Below are experts of layer 5 (counted from 0) of a mixture-of-experts language model. Rows are named router (the router's row for the expert), up (a neuron's input weights, with its number) and show model dimensions 0-255. Each number is 500 + 25 x the weight over its row's rms, rounded and kept within 0 to 999. Numbers have three digits each.
Before each expert's rows: a language model's description of what the expert responds to. This comes from a sample of Wikipedia text that the model never trained on.

# expert 15
Words and numbers inside wiki table cells, especially column headers and labels in election, chart and sports tables, such as Candidate, Votes, Gold.
router:503470493490538515516490500526485488494500477529493473489476485502506494531522480511497542482475489464535483505536495480490501503481480494500523534515493500524496544480537467504518460502539491515521453502529478514442470497511522531508464496478491502500499439498486530463526544524506528517486516520434517491522503504435445474507537505472522500509524470496515505523524507506507486508538475493484517521500537477410505512513484502511467497498457476491556522524516435496474492515464509501451496486509489494507511514472496542472529507506495523487505497506506470501485476513485515453502509462496474579539517471499489524512469496505475497534486473443516515534495497472479471486510462538479458545496490485514486474539455465487485505493544519476490520566493495526491472485492465
up1:518519471492476555480482542461477462494518501458495481489497459518503434483519498483473503488476508502524527520447522537522536495478519500523555500523505501478480492522475490464468505490529498509498486511521495480474496487482479482499491501517503504490475486517478558514522509512492482484509503523489474515506467498461498518538454533504520431489469497493516511469495501503489530451502513486458485479468571516494538514503518497502529479519500514523538528513495527470514466523508487482511475467458526500471447569505506493530537497563473508541493465491493524519524499493514499499483492486489515498508471497452493494505480530541502556535480526478500531480478521505476507453506482459493524496505509478497538520499515504500449499451525540465535542503464483442509524527523457
up2:527483506516490522501500538485515465513493539479516489496539527524527481441499459511504462572503531483466512473492483472447495483492468519477538492534506477490535527477532480500527476505476482537505503498496511439508537524530508548505525492476488492533526496489489548481475529459483527535455520521513496521482529501502504517544457547500478505485506512484471535546513463516477503481478505483459455500470510484537478468553479483543481478481514485486457492507502529535492489509493490502517508494470505541509528501521506512495517532471488504521532515465540536499469508487520546459500501505509500516501500512491480479495485485508467491518511499445502477477498500480552472541518503506472524500491444493513500485481449540526473555488500534493494489520487481525486451565529491
up3:494501490523525483494523431475508475465494480526476471522493544463546518493475479463535480462508506501514490564480536518509466510519475507494538527513507508475449491515476456507512471502479521514501447505522496487493493504486503495503523519513511506462518463499485519475539464484485555486517484509521489578514449525526515456468497489507502482494495470517511558490471535501533531507465471495474494529508507458486523528516486505458493490510503548442463524507529501472503530476469495467535510517472456523503490507482474504515532486522508489505469531508527467515523489518466476457473522492499504497539518501537503500513488543503497516503471466546511502476492499485528514537475488511535512513451522514501515520543467548554509527475535504470480500482516497516518463521509543
up4:502569501494494510530480499506489526479493554506491529536491504487519500518496498491550500481515507536519543530556524468499501486481488487518515478508475517469511497481487529494508496522492494504446528524536498492554508515504525511506470504536505525494523508480480552455499497507508516531515524486476501521496513519501509514477529480463502450472488530455508538500503503492520482536479540500482507490479505443523517501446461500540495533545487495468521458468468513494447473529495504555511450479504521512482482494517542527488519453479472488480526478512516484514474522552485476545470500452467477499508537469482446501519514486467465481526505483556483469457478459527494493493536547519518511492519514510479518557492489533493530466508484512520485505498501508477531518550505479
up5:478480480494521521496495524466504481510511482480531442512514489509518481500502482468512536458523489524488536525507470488448532496463475540519487465524526528526483544516476515526449512461499510497453518508504499481512478509506501488494456523528535506516485488522477539493514510500470485515468510464508581534508526450530532491487498513504488448509499486521492483545491481470505487519468579510450551502517519490509515470487521517504527472499495523460469527503506498450480462487484534519530507481516488504489466522483479507519466489514502474496486503497468475426548490533456542529494480468491474506516499502519509487531535451504499515507540513474504492482525494481527490474498443510509529540560528449500518472477483467500518513508515495508481500520507485523512490477539510
up6:499531499475502547485535562495479500521498482459457476509504527503462483515555488479498456506443468474514501460548508531490549493550536509520497506514523475491488464500525494470472471541510505480503494479559466484497496474517507502454493445462484535486510488537481489482492502484506490519459470505476496505482499503490503476539459530534529495480500537501553489509532473477561501513508465518486519561470503496519503499481512490506508503486510505509528475521503469486465519507473520530492490530536535517515504517439484488494546470487486493434489532519512506493508515486447475529490533471503516530488487515467503478535511482461522519503509512496491486489539484500501469492475474491487543480537481502488516527487485473498483481540530479486483455530456546514516510502532456
up7:536473529532533507523504479500453492531476503481488508480516506531548504503518499506509504489442485451477459513464504539504527519493488507457445497507528483475538493506500513519544487514511462526525510524522475517500524505461501489460495442457516488476529504432549541458512545517482532492461516510491482494525461492493524491511550485486495512520507498476475513547505534463519534503463535509503505512492493501487532506505478478553509548496481475485507503485484494510439499536482441538505536509517474493499483525498522539511525530470511505512435536495498506528493495501491504514522483493514521548512490475495474552475468496519509486503511483463487538496510479428511479486478496478503533485528517528526524527495489500455483505486530471513499470519467487493512484484497558
up8:534476500512510501472530536501461532474497505504483494564476493470516528517540489504526522499456485514521442476483464485518501472497496514543504497519496505510484512497458489503483506530516509521536480446525487540474499517528486519502495510461548503513473509512526516516485511524499499479528489484492460515488530506505484514494463556481454518492484538487500498467503536482492530513498544514529532590531483496506518511522524522466501491483442479445492522494455507533476475549472490472486507477533491565514485490485504524511435506504480496524514471474534469499501503480477466478533523495495500524524455499513486558503482530528533492518505483493485492468477488542523485469506525512451482525534460473496514451534485504489514534513485520464485489526493510491507463525458513

# expert 60
Team names, stadiums, country codes and score cells in sports tables and results, e.g. ENG, FC, NC State, Superdome.
router:551476466490485525510469511503477499483472481526520511478493481533502462517520485473512508531490491447572504456557470481537470472497482518499479545486488494530506510501508494522478499509513500542521431526501498465473529511545484540493513499520522493472512482496474544501483521500530478508482537524487477507497496525496529473473469490503495487481500507483533481510514541444474508517539483518493477509502493503484488508513478495513435507485506467469510537487521488538483489504492500474489500478500467476536522505452495525524488511527468505471564510503472512497519502513488468519507524410553461576500490490519495507534510512502477502467501508491508529524492491507526541498546478523511489519492550509524502505531461529487517499533490558533486516546499488508451510506510462
up1:479515481470454534489500521538522489475515489503496509486523553476536483496473516509503502502484517469482478464449493516495480489513495506496560490491473454542485495442479490513488494473525518470498480474489511496517481426498529524534502522512500554537521500473496525517546511520530472480526523531486487512521447511498520463510550518485494512511487487473502491554480493538470498531485517505479481514502541449508506468492494506533530472472496447482485464471554513498489510480460540496525547516485469502514497457514497522510517519510503458468556483513499536448479530482498500505498505507524493525485488474475517554481528516477466525498551510492518474478495472507498529458529490500555521482490538495507522490441455522509485514478481470507492476504478453491499477510524490
up2:524474499485470450492463492482505512479540513511488479531518505476528469491512478454520482512516505485482501479517477517479502533535545465455490518463542513514485479482506492496478480493514511522495474488513495494447574483513516488508502500514547533547508491529471487538465440479478498534464512493514505496514478487501483535465498478495518492503492515576581516530526488477434474525491499517500455464529498524463491499468518477499487536494529446461512549524510497502467514507470477472497523492493462537485491528477509495504542473490495514462484479495478465509524495471530487496520500519545539472504505494516530473492506489494525452548480493508530509463528527481498516528489476512528476524498514523448443490477496518530519545521497522488512545513494498503500506500515489
up3:548494504507541511560543498509524527498514514497460486435489503517475488528535479467556471498474486495492469493497499493521547494478458517487496486447463488488503502510470446490496487514518506467496573465480502485483490494482519503484502520548495470483492486485486500527473472529482535497474439495506496533511519498490509505452516524477486487475540517512500478565504539489501508481536512489483521518475468511519469448516475503487544463531511515479521493514483477469503478550499470475468484547489499479519489534498509516497529463470523502513557492484529506509464504498494491545518498493466483485504509520502507497467516496546512504526506455496519502491510499492520455510517483518490475515497488486492551489532486499467461514451480531445476498539515489525486480534540569
up4:511516521485515531469485532503545490485484504486495447477472472478483512540496475521556482478506467473531511490458498477494507459523565484513515523528449544544468530457471514526531498481464509524519419464502534487520492520566513480485508461484499495515524508507485504489495518482503505511524469488456476512495484456473519514504516477504461497503501510487545464487461550484492518490492498514554517480494537509503497493492455514548489506489480507516483545450520487518506476471465541486509487550531514493501520520503476517467460486474496526551518498508503531500489513534524493473550469492515521557513506500505469524478468492509495486509507492504515502513502492500513526450501502499523511494456501515481482506500512530555470544516503529516502502478481440493450494476522513
up5:488500505530501471468520554488498493517572482527493491493521519509527494498516487501495529491544510446534521465496510462489515496538463478521491444512477502495466483516463532487526474487501513488514474473551490499479504521484513468508543501530507478487478481543474500496499437519487525489520493459504531467466509465469503500554483464498504496501498490506543487501497476481532470510470524484465505459468533514505495495515513489504488553530470493508463494542537507496521510465489473455489499434530531511549499486517504514544499522451516520476475533495513497463491480560489482496481518499510441514519489492466498468501556470506454560528498541471525499457487504496481487534515446503472534496498535486495504511536522467492499465518506517472514514508509479484511483489521502
up6:530510500479472506550442520518489491528514495505505497524500476498511482517501525486470485514483472484511529481503446488497556531514508516487452486489505478524495544495468502484509493469505470494486487537480527483518497438506486493503490494505469515533485477535506495525490501498496476494493473474533494545508483493494556505514480499458483568480485480481542479483506484540460475518514496493468474495524505476496501466484477523500524528460528498493529500540514499518461541498454495516541529470485473495527515502457463475516497476513453490506505521464497506485486527548490462514522506489499487487536446439503475533521483421463518490500530511484438458471471499490522506527504494477468485441497502521473478478511494489512538491516428535542506519505513475487539503531508509
up7:523534484521520528478505536499484503542500453493509487544512491519540492506511477521485483482508511493536536507496482514492470526524525506521493481479496487488504564458498478486471511516507465519464541469486507476510494537442502500517466500534529475488517511486456503502531458519493503534482553470458514470514532470509550509488469487486488480502519488490484476512470522507546506498498517490495454474496500512541465441490514464500499481505477498519498484475460538523453477520450479504518511434482513513497505514479489474523482494484462488535473484515505530502518470520480505502493517482517449535499544487550506492485506494509545482475509486462466496444472534545519487506512535500526437445504508519536457501435487456525518514498501507467501493509493506450491487485523489
up8:493495494527515493514493540487465556516529472505522507495518525472457447484479469523500505521467495523445517484469493465533514528482503499505587536496488489493496514459508524516502534566507533490496509496497512486499492509507484513479486485471477515499494454521502524529497515512500501501538485546472473497544513490473493471511520551482489490482484498454491501551547510472495505522500492546505513537487499499448513457495535494505471518505507521518491489516480477548491494503460517472508516484524522457508506526477505504524516491494514468506471497454479503520434443497526484510533498535508522521510500488461477472542522526504537448475552540462527530503503531499536505507530503525503483502498500481512486501560472523476482491429480529471490510507477511511492497557498526

# expert 61
First token of a short table cell after a bar, often blank cells, positions (MF, FW), "Did not", countries and makes like Chevrolet.
router:557451481536507533491488498515513464478542540523501499481478463500494505497504503500488495495456509475522480485523448454498509524482497498517492518494514483492499529491510483536523511484504498499500425517504465518476495526502537535503492504489508522457471429473486543490480534488527505534483529520453493501507487477462481488515533471494545488499490473473502497525458522524437475476495429509528498496485504537480473490492479446521456543501460489474477518463488470551511484516501511466483512449490461507514469515485481499482492547482448530470510520479494496486490447505503458495514490465509461551514516506505499520521495524495500524515496511472488512516516489488508528500504497530526534516470531530505469479502482487509522516470480501513497508522551500486443552465547500
up1:558496534485517544511486500490482501492524533542482525482508486490541480455493527456485523472536468513501510510510481476480479503501443490555503512498467435473496482490480511512463496462494501515523494496494530475498494485534471483460496481485527466489489507466518524527485498482493541494514484505498435491491472513500510509516517503441555486470492522511476515520438498487506465511527473502493481529490473474475501472481502456450438525500466469519494469518502525459454544477513495462471462516493536537492509479488486460477473508534546502521501496465541500539481464518472487501518533466565504535473515527490515483507526491485543496509520485502471516467515460453510491533457518488506494529493493516500452547479508521508500483518507486485490530531511515506509497492495483
up2:524432505514476497503538434496510484524504515506457486517459478480545526522483459499492503474464534509517466487550477491498500497476513467500464485567462537541571498503495474521506551488513489507507478498529505538431543513456500493495486503444544481485514521515493500444464498505498507479507500499493534489483468463469522491530479476502506504509465481486529505496480495499503529482536472556462498466506498505429514501519520490525519517506480499448483492506524524497506462498517466508496508433502506539503547503529500494512526474527511499523496531521547539524494438485493499518511509495461479508462469493526499539517491539500500463488494499476513500521519493468494507505456501492518489505465502497455512461485474489521515466514489492478481491498475506486514523482499491
up3:473506578474530489512503517459488495531498491499529483473505497518526470507471434507518504485505507465502523533511481508534550476515530536506495481507522488489549501497469491491521501538568522486527481529454460465553495474523478515475487476525523539523482504498499481491512514462500499494500485499495564426509465479528472481525513472503526513503481492498509510485496499479506468478485428510498497499490478485482510500547474515522485470465501473490514500481495469486504506522465503538480482515543499474531470501492503514510506474506528546474485461475486450485430470558508480475549489511524505491538506497518487532491496507536470469496507506507489526523457484522479492515498510506464505472467486497497494512455471514520491549537517489497480528476524465531518509486438519
up4:502452477494543557515523505496521490477544477547544496508494450529522509491462468493481508492523495471463510506501490503511485514498498485491501463512503477492493506516471507490490479512514526491512503520543463496472498455465514512464493483492546497449523492501505550536535499472541511499535488510488490522449452486517510533498502497484502474499470479515451502479468518528481513480478479515509501512481458527478468501486512482532502535490473443500467528471484518493463464485468508524485490495501508486516470553507489493514467463488552480485497506452515434485529483489499511535527524489455487531517503493515449488518483557456522472476474510479504471535543480469540519493508487495499497547510497484514521539450516499492488510533458456524525539524534491521540515499536468
up5:515491522494508476517489526503499502454497528547486502518483514459492509455478442528506427489501508470499505501511480512499482477502460516479557552488546492503469492521485513486528586524517473492486527501512487491504475499475523511511509486504533574515494500479507518500517520446492501498515494459484493550508496472500529471487486486446491508477534490483520506506468497500462512469516515469521493536449506514486502496504480495499474518527494501467452453526445490555500464508504544491513488482474507533517509536475510495508496520509445470512502520552502475538521517497515530518478502447511504494509465522470438484533504504495485489421463538501487489465509480481483507486504504514470477507491481520498496527460450478506462491521503531517487517502540537498490479510496513
up6:479501525505497543481525484521517502487444497541533463495484466481491510499522455498466510520478465473494528474492529486482459495514504507513485491479488478498498511501509477499487481505507543508562491519445499502518539503476541483522433495499498517467507532528532507482514504505565467482472466492495517545495504520516513458499503483513487499489507531512511503446472499504487482487464502514479515478524490494525493497482506506485487523514513488473480524558545524482533490493474530485519449496488501532495508521548449547516481521474532517419465522535532591495506497497537487500519517492477510475504496547476506515479517518494522516447499484513498491538501515521539515487486483497512515479500483531486483445482484484533541503556503498551485501478503499498467514473564494
up7:512586509495514477467511479502475513490507502492525486539468487505543493480546500491486505533502506516508538487466512509475493483510501492466460514491471514507497519496549486489461498499538526532498494508468478463501498455536528487532486494463473496533520512540509547482488488545529447525429503528542542504518543477457532551522508513522493484471511518516510512452511528510489493507469518478494514525503466507501526489492483434513494495514505480512465471477539484495464523526492493468520447495519528483468492460476541492517483477529551499487527541512514489508530533491503539508470534502514489474510489488509519506509482512468480489526448518509487509542536500506471493489496532517482463459514551509484469470501469494528484480542478529515496483537529474490448503519510507
up8:497485524487513473513502462527529474504513494540488441479484480423561498483477469475484488503469532489529459501520467499531533521522491535507504494546492537476513503530460534499462506479540536508461494509500518494489472525479533499530494470503508493483507525521519505500506478534479497511463496471516490461491473527501557521518468487512519511503518493511562431516470464474484470513490523458468519474467539541476524517507560488519504516536500505481489477495483481472509505446515509456497504517485501482469514431507493481514527485527472504501473519508529537486486469461505508526514520497503503529495476499488508553514518532524537508533493517483505535479507529504496475508522525509555488498518528520501499467538477505481555471486484493522472478502507477550509533506521535